From a checkpoint of a small mixture-of-experts model trained on Wikipedia.
Experts: 64 experts in each of 6 layers, 160 SwiGLU neurons an expert, 2 picks a token, a softmax router.
Below are experts of layer 3 (counted from 0) of a mixture-of-experts language model. Rows are named router (the router's row for the expert), gate (a neuron's input weights, with its number), up (a neuron's input weights, with its number) and show model dimensions 0-191. Each number is 128 + 32 x the weight over its row's rms, rounded and kept within 0 to 255. Numbers have three digits each.
Before each expert's rows: "comes after" lists some tokens at least twice as common just before its tokens as in all text. This comes from a sample of Wikipedia text that the model never trained on. Tokens count by the router's weight.

# expert 56
comes after: " the", " a", " his", " The", " its", " their"
router:140121117119148124161127143148109146136093152102098132142095182144090142162144148155117104151106118157133137176131134109120078202118068067124173120159058139105148094089181103139057170137093154177123172113172087068139083160077102137125143176077207123079129116106192140140140136160157162096162108082113096152158117140192106181118124103096096144078185146138166143111147187139166152144163137170197130079111144134157118114089105145191157173134137111141113177098139156082209109136127129137186168166126114115107120153076136186113122156173177133149118092109115104107158121183154123149
gate3:135181119103118133130181200116111113133105120094152083151118148126101102166149063158104073134125116145133127137134160105099097127082080090114110171139117116130168121137189142090103107137100130155137115133090135149167144095076115125120162186138162123124171123138209088099208125161109162126171118129160210127164064123199107219094142050163083156132134125119183127141129151098105066139146170148154174147109068147152100167070086160178129130110161119141044138156087122161079124168082100119127113132109186139076114136152094164156158122123085106121135120112118096152100118162167113134
up3:135167081099171136151162111147135109124134178113154178125124105141160093150163113089137146145168153093131126094132102120122212113105117215181168124168175106086174116077103140151156080093134088135178126155173156139089107146074090104085105148159126132143080116183114099089146092129127131071157115134169119136123117102095065071144115140114131135123131197112144145191117109123116035090141148097087070122119185090134141107130102136155178173129075162168112177099151160112098153171059134141148084086118179127098156087145164177125087079070107139098100102138104152160107091118126091113
gate4:141146136121125142139086106106143154124157124091148167139156151122137173117144157155123166039121118080100133165074132164083108124169148161164078095151169153144141099102118096178113100111169102100096132126172104076124130134187096083150140115152187144128190102155178141136177176139071125157087067119151110150128082074185094143202138154089154090141104132143124152115150084084143132078158082135136127171132141161153183082071167126135105115161098129216121137178117095108149134137202124124111160143133195156142130174117137104127115054116122200120113127088162139100138067098185112146
up4:163088105138174096149136132146066129158167144112078085120137148170174161086137140142097158137126125111094131126093104127080080180053186163124119129121147048120121085145089064147157196134134142183079138121164147109174158135149152122108149065081161093120182101183132130153155129165101141139123034089143154079122083101140103121166106108163134097145079139125123155141128115058151128106163126121186121139100157090138163084082078126100107067179124136177131185139113123092120096081133180162170114111088136151149138170127074151188150134118146143134134079087164158118096129080114147106
gate5:137168121097175141107142184075129101098150111118168129075158075103137126137162131158134103137118140167162163100112117142118031104055120115073111062143142096150074131102108095133062087052088103099098128108151149115110104177157094144168086133178132061176119128155130145090163146125105166103136128156119145117145157148145168123153083116144125179114139087089131123094153086155125165071168146172151117101141101143138119102129117142111135100188099079082157136133139086177148160179177107083195077122089101142146118102141146186147138128168164095090110110095152097189141144086153052080
up5:099118120072115129112120132155176108182186124129160106152149135098127125145099144146113169154137155155125146111089201123128123056019097084128128102196126123134102111107138102084141104113151141125159119051136092124088146114105118134152139133133154073154156112124148143092126121100103103160135145160168148121115168133159118158123093114145085115116148135108162157109164140109167158087158131116196174097098121187112144073069217097146135092117069061066090125112101121102143146136178129108188127154145166171115180062142126139152116101211161133159107086046108177139145096105136103085
gate6:075150165095221119195132062156095157098156166174093134166115149125117102169120089150179112123122110090153136121106115075106154103159114106164222119158088169126112128097133084101097113134121174111102152150115167119131108115085175085111102160148053145124178140148104103104107103189072103150084151177136137123145147138110127104159110134096141105100141165109091108146109142122133154150147092140156152105047090167200102162089056133139138065123140163122125140160140157131126084147158111109119081134186118157104169082118093130128134051135112082115144087106131116060111130112206092140
up6:115140182139205133164148073160122104133122139167096155133124106088125145087119124104156141115173109129144097080098112098035169097133158149180177123135122122169153140088105084071154181141098102117174110119119140146166105111132098136098104127130080190116176126136144106104125140190113125184075149152136122139089104152121085124145155086132115184141155103127113168162078173158089186117167179124132134136016119113163138166123086133116080079177125149195119129136158148173160086163130084135157069110201104141124172119144113141154126141132147062089139132167143099099059146077146115141
gate7:120079051164120164209126179138064095153179053153103136103078082144169079121107132090092106153132050134178154152159062148109144152124099085117146166144137156121137123153135112127123143151115184102115116074127138156126098122167176139132094079130155166093111126156125137111084163125112122155151114116138189156131095169107070161116103096177109180154106169126126165094101105132134099101108136143160154145141070147142133126128144090175111062132145095116106114128103102147127054154096126088087113104094183121109174119078121132060109172088177128192182168116171118167163132092157095097
up7:144193175144114046110163115177155110157071166062109168190142145120133149147121120142233184071136133147101114080098135053115111092136140150119134113125125148151156145142182147187147144136091100107102118120139174121108159126103099144132131195132099121148082153130116110164150110119077097135121162149137135104149145107115124089087167152119172185201139098109167076209193140123140117115164101125107168141095133094114124099127162112153127186096078143151187159094143128110084139108132114116171124166100113112199105092173120123191137087144078126072101117145137117085132089156103166155
gate8:104066162151188231159146176098133120191155183156125097132128097096100152150130162102152160139141142069126149161140133146102172122069117114121143088122183125125138072130078124117173112090134144163105214140145165080140137123164150178192156116129170138106149040174136071112186108164161100124115120100148163094093101131114109158124124099156132125073127178132095121114104105133190166241139122112127120106122107125150126155084100070188076120171150136188112129129107139114125138152146133136086171102123098173071124137125133090125110132090165115171152103148107153108134134082145114151
up8:162085125183186155144156188149131100138115105128150170098115079160122098129162172202150121163097087068093106143167171124128139104117164118169123089132157096125166118107105078184133082096129116136101197071110137120181146114116079139145113141153142143100126112142101135110134068154174179106178092086058134048077156129110089097128131109100182164116095183065097137114137126137168142182151141144072133127090064132167138148125085130157150074161107165171108144145124189092137125151135132116114211184145082147079120138128140101130075165089099105142114098139122143177103152145129092145
gate9:197116188094103172217171144129114123146110155114085104102117139158146112121120141125126140129110097167064097117093153144115154168168126170143143151086085103156167086091154161134115146109082120147106124102167132133186122095125138136101156142091135145123109099127143107101157144167107088168142106104121191119165102131164166141063092148115132181172117081173125172121132157169129143181067113193126147030154122128180107114129141148137140162104176131080081148155142152039122128117152184092146184183141100118165105177151155066162130162160153135147114132204063177132098094130116126137
up9:078173097143106111111081128138123127134169086167185180092137120100103171142106158082163161159124115141095187132188188165169141079125127107079112143120138151084081143102076106155149139151131180086113180162145126098141171148125090095128124144096100136110146167204139183141094100081135130120094156091146101143106052096087085163178131114137177130089109155112144060128118119143135075085130096103111084201082135101107142121131089101161101120117115109175150143077135077164098099139088062147066102086123137140100138077121124194097159093127121082103160101063152151106139138102169115115
gate10:183125120152162147090102108146105087066088202115100125124062142102082087062134110179076150144109150128109184184093135148112206137127126152099154140132116132072086113165158177151157134168085077180121130137069112138156094128105145112134111149145167163144113128117153104111105144129157116109155125099113124153102097105086126108124143104143176131168167068149132185166116152180132136121104096122136093094144169096176081055139116117188117108119151095172132124087076111098193175150193151087184155131109136176176182125192067076132083117131099154118138115102131114103121146174127145089
up10:154155129143159143112071118079163148124170093166168122105186139067154108143158189093150150128133115142147111097148160130126089130109123139112093144124161123113095135162077164128104144156145192124131117167210156069170143094117089122100135137074167116137063102092097197087150097189105150126154159172178120172146170118110102141172153173117079139112121130150146167145135157149156166078114122111099195148207180122101158149129174051142088170098079142166169118129136136111150129153113089141165119175132178118108118134081171082108084104118136094142120133126096133121061158057165154072
gate11:074124143144084105118116128082123114186151153158092110108115105123118119065097179102113128129139163153131142131151187073157138159088120110136098145200072148124096097094159130119180187160178137162085121181128109127149092144136078134122123174194141131130218126120144154165080139057183126108121123181074125072133083140115078167173126089127135144147158196177102106141092168149109167098064081157122131136165101085114177127103193115112130127109107143123135148162099036112123122125160105088191139158117158157137153171104142102108090128095127079153113119103109120072148117171175142118
up11:153150129151076200139150155115206169145173181153120111115114088154082161152117096106145094150095181169101127161164121063092131126122109131119143139140099118098125105116127213150124126119092114158129122175132125143130163168145157148130144151169098119158119129114115159133080120086142160107126101200142108138107132120164146186158151100154165091116163118148090063097099123184050165099063133122171122167104115083137116090083209109141061167156143144131165109184080131182185156093109101078167148093087143200114197132141159102174099106119137117151144116120157086123129115160150096077
gate12:133107121136082215127132154151132086158116158141135119070122143148180086179146085096168184057092093122174174149130122105085122128141101144098087118146171105094106121112116108149093119171151111164117067114087137159071152150088171131126192215104084164071085110097120130148086171087091128152112123131184177100104092151115131104199166102114144130100076161133134088162153172136148112131074128174138167124150088128158122166107198111125145147119130139143059162118129120121117110058162100129140128161096129160157115087124196200136122110113141137137110115094145139139117128150072206126
up12:106093121118184124078227204137109134080095145114128118191171145113152120131118139215112118108135146123117135126099146072120138117155159148204173130076132117090133147157109115093159169115102113124104087121182158127189095084150144138136139127105113159105178147099147151132150140162157128106127167143105053112129121156167135131083146099132085082137137168140188138082122122165145136198133105110050131074132073152140092157114106122064136094056090080125105132147114067141143168152139147194100066115146111132110097130119088139193142207115074166146120148146123138113109109081118139139
gate13:179123095160225136092123081151182145132070148134141129196106111146115108122097128131151120106094122149094130138137156141129137150153178158144129154169051131141130134099116076126137139132114142151122116205115150148149216081191131143126122159117179197058147160140137151138129093124113136122116102077057086146127106123198112132159080157082106110153117149121075130095062145101171121098143128112158103099146104091172144066090088140175137160090120064122136131124094087076180197175141154108158155169154155128127176136097152160152104089161129126106134174091101146183112134172147096142
up13:170118192152183146097101045148195147089132188181143114193100125175115135132090123160120146100073099121118106116124119117151100133146120137137136157140077172182134129156096121093122143178069146142186148224149147157100173083157137126133128117144159185051095138070091150119179132136114155140085118122145120129152159115159114094167087128103150077117110141094161108133079149124134100144129176134169114097158115117141145075132174134189147177147144065110140115110118075059148222173149166134174118123160139141117116099137149185128096099136155085132085135116125093113111136190144152158
gate14:143179078134182123117117134131047145118132125087094085152104120158107119114155061122160066023121097156149128161075181165174165167117087094197116161133102110094127110113097107142128101107126127155156134099130098123134057146119101086098134201221131135161186116147182113114139123110121160117119164123088111130128050165094152095130127129091111167147160169135159113137136112122171138107102178055147155145110114145164143134113111164155075113115101124142123102125135200123151161151089101139090157059125108125149204131123142109091151152130117170097184155080112140151164124109068140096
up14:129171110173079076148217106126129146146127147172085123126119117111115084119087076122132140138173096142099096075165167082155090075131122073127106121092122097116094161136139136151148156176184103130084148178157090141182155093152159144093097113125117121082084147107137131164100105073106142137154171129140169113121151157122142148147107099121155134129141173120050143129124124066068154099158161128093198128080107115133129160177107081063062165112098073113156130127174198178106069114060094149120116139125144162106108145098104164129141154183093197108117117092095106126170154139113075095
gate15:182126104161131094108123139064081127097119107155105217102147111163138126145112160182116107066116128105104103168134180079131157132144149181098118098121162142107164116147117121207119138078166163119158220129118071143187088206135101133110182139205186166100141134086109136113163090158081135129115126173104152150125142151139120188119115134120171172125096097170128124081188146126059068142093119121132064102146160118149077147155161170139121117109128126134122144124142180156166114179136131134173072112131065147119149127149088112058136110141142142107099145104146166125200128117105130125
up15:102188149193123106106130136115132162140114144132136134048113088070173071142115103081155082162117139187100096071145180136127166141078178104119125177112083135061134121195134132125070089092111044132146128124157098145068144098084089091140130108148119164142157090196076163104173151169147123146091130107079069133112127147107144150117141136124085149150095116081098120117095081157097147148152139086060171164133071143159132141167150172117125092117123153160054115128208110150077122166138111158078116108135095165141101134164115123145118131142135158128118137128125120097114094212109142121
gate16:182167100104153142144210119147165148201114132106171110189122152096128139134114097108152110111131169128164143144133179117156165177135118087219066094111118142109141141070150109156087078160101122101179098103176116148125125127148133101164142094131088098142140109135121109103134180179088114119131073091165109122148115169154168166172087113072100112087134163149173155125142096117077146129163154131070106175112121147182166158084154118091225163069153123127123172140100189113089101148106195091108136158150102107129156087168167172096146155134116184128108151106124094121086135149134084093
up16:146106157107170185132103068097107141139097071134104108139168089106183106120145134099163143151107095165138115093122136097123138198125060128210064129139090106110041080091134127139136112108056137151161117094100098123103161121104163102052102136090100113133098125129117095155165161106166182123133142140111157093179164134124153173173112113129109146148178075159192072181099109092108102138169135109089057175141109133118096148124102113146216131180142126105060183157159144105121152129149116130100075100135082164136161104134094147176123125081153117143158123097122160160077120129150125100
gate17:137133130165130097156129141115087128096148062158154147111142130137132176102110171114099151122123172094125091152137142150107159153143184107108121125144155068167102126095150152200098139139224147121127158150205169156162083091137114103116121082105111105095112154190135152140089146152159117157085135191069120103108111093187098153089113146127073107172138092079098109130209123162076143091075145111110125144059090137196117107155093133147168137204110154101122131039135130088171121127153159064161125091104056116070154138145136158100151130140128155155144120096089146099129169141138156150
up17:109079130160092152101137185195142139100179097161162086101076148170150107088162086127107095069127102155124162157121156151133125129129126142098188136219150075124195116155150139141129164201167139084181127147146149103112174086097144149126155152116111163095095156154129160129115177144163121237120124147144115099121116128139099125138118150147139129200133095095155086039095079104133135123090171115101092116115174169129135116145113102113119134081142134131151178092104092188144148137149094072158117147123092160106116114121104161092122196181134137165123077100193136168096093173138120109
gate18:161107085076117156204144113087155147114090160131120137149171102143169147105135083106095131160151148092129130186121121134090151127135090099172106104150144125125119093100104078083149091159139058156138133158114093102127074092134173149142141092172129099154107121097202103163093140176089088181081151100052109158135129063146112136074165148127077150088148103134136138145134110165178112133119151112095141123099066173171078100124083176143093132150176100145061181110065111202119150091126150116151122144117064095159129186132071148123170102177113140113198081133161125171118125109140116139
up18:176134101237084142091134101187140123140093091069110124150182081171090121129122044127130131139145117130189163128126155138191129145117100132114163108106152204114117137118157114119126142074133130152116085077129153186128117084162145128132159095130108165135097139156133112062146138115159174112148103135087126158204123170090129106124169112033126121159124139106178129114189085136175165133203140122105117095067123110166189116118130137162107136141092081192166189125141108137088125093130127116188197133127155088128144139117090102141159168171115134169106143110133153163151145126132121178
gate19:120167158127157138109130140130120098116109154117111124140102098099171233144152111128042180157107106099116134128128128091112143185135172183084114084086149204134127146122075126182109171123071180137121130164162131126077135195091143096186105164162093120138094074108155157149145099079152142143186140113105135091128184138143062091115089129138136155133166130073136152095126141103115102134166169113186080085155104091118087049136147125159142149163080114124143124111084147104139145169115124151093153195088093050105121120130167104074115090127132132110132085067136116100169105109160101138
up19:111133084184117099107110156072139165155111055130133168165067155121118121154148112149199124098140143106171133114164148198120133136131098139153137121149095057068103133170125145076143092135165112114140100072097093145137136078163121090058114068137118132102160185076169142149181115121127129139108131125104142150170151049076168159187137149121090178154079128171157113123104124124070176082071124129087168183120089116169217154079168123101127148118151136159124063144106097181108127109173138123139107126122107140073129140130094148159149131126108125146103141177098090119088151105116185110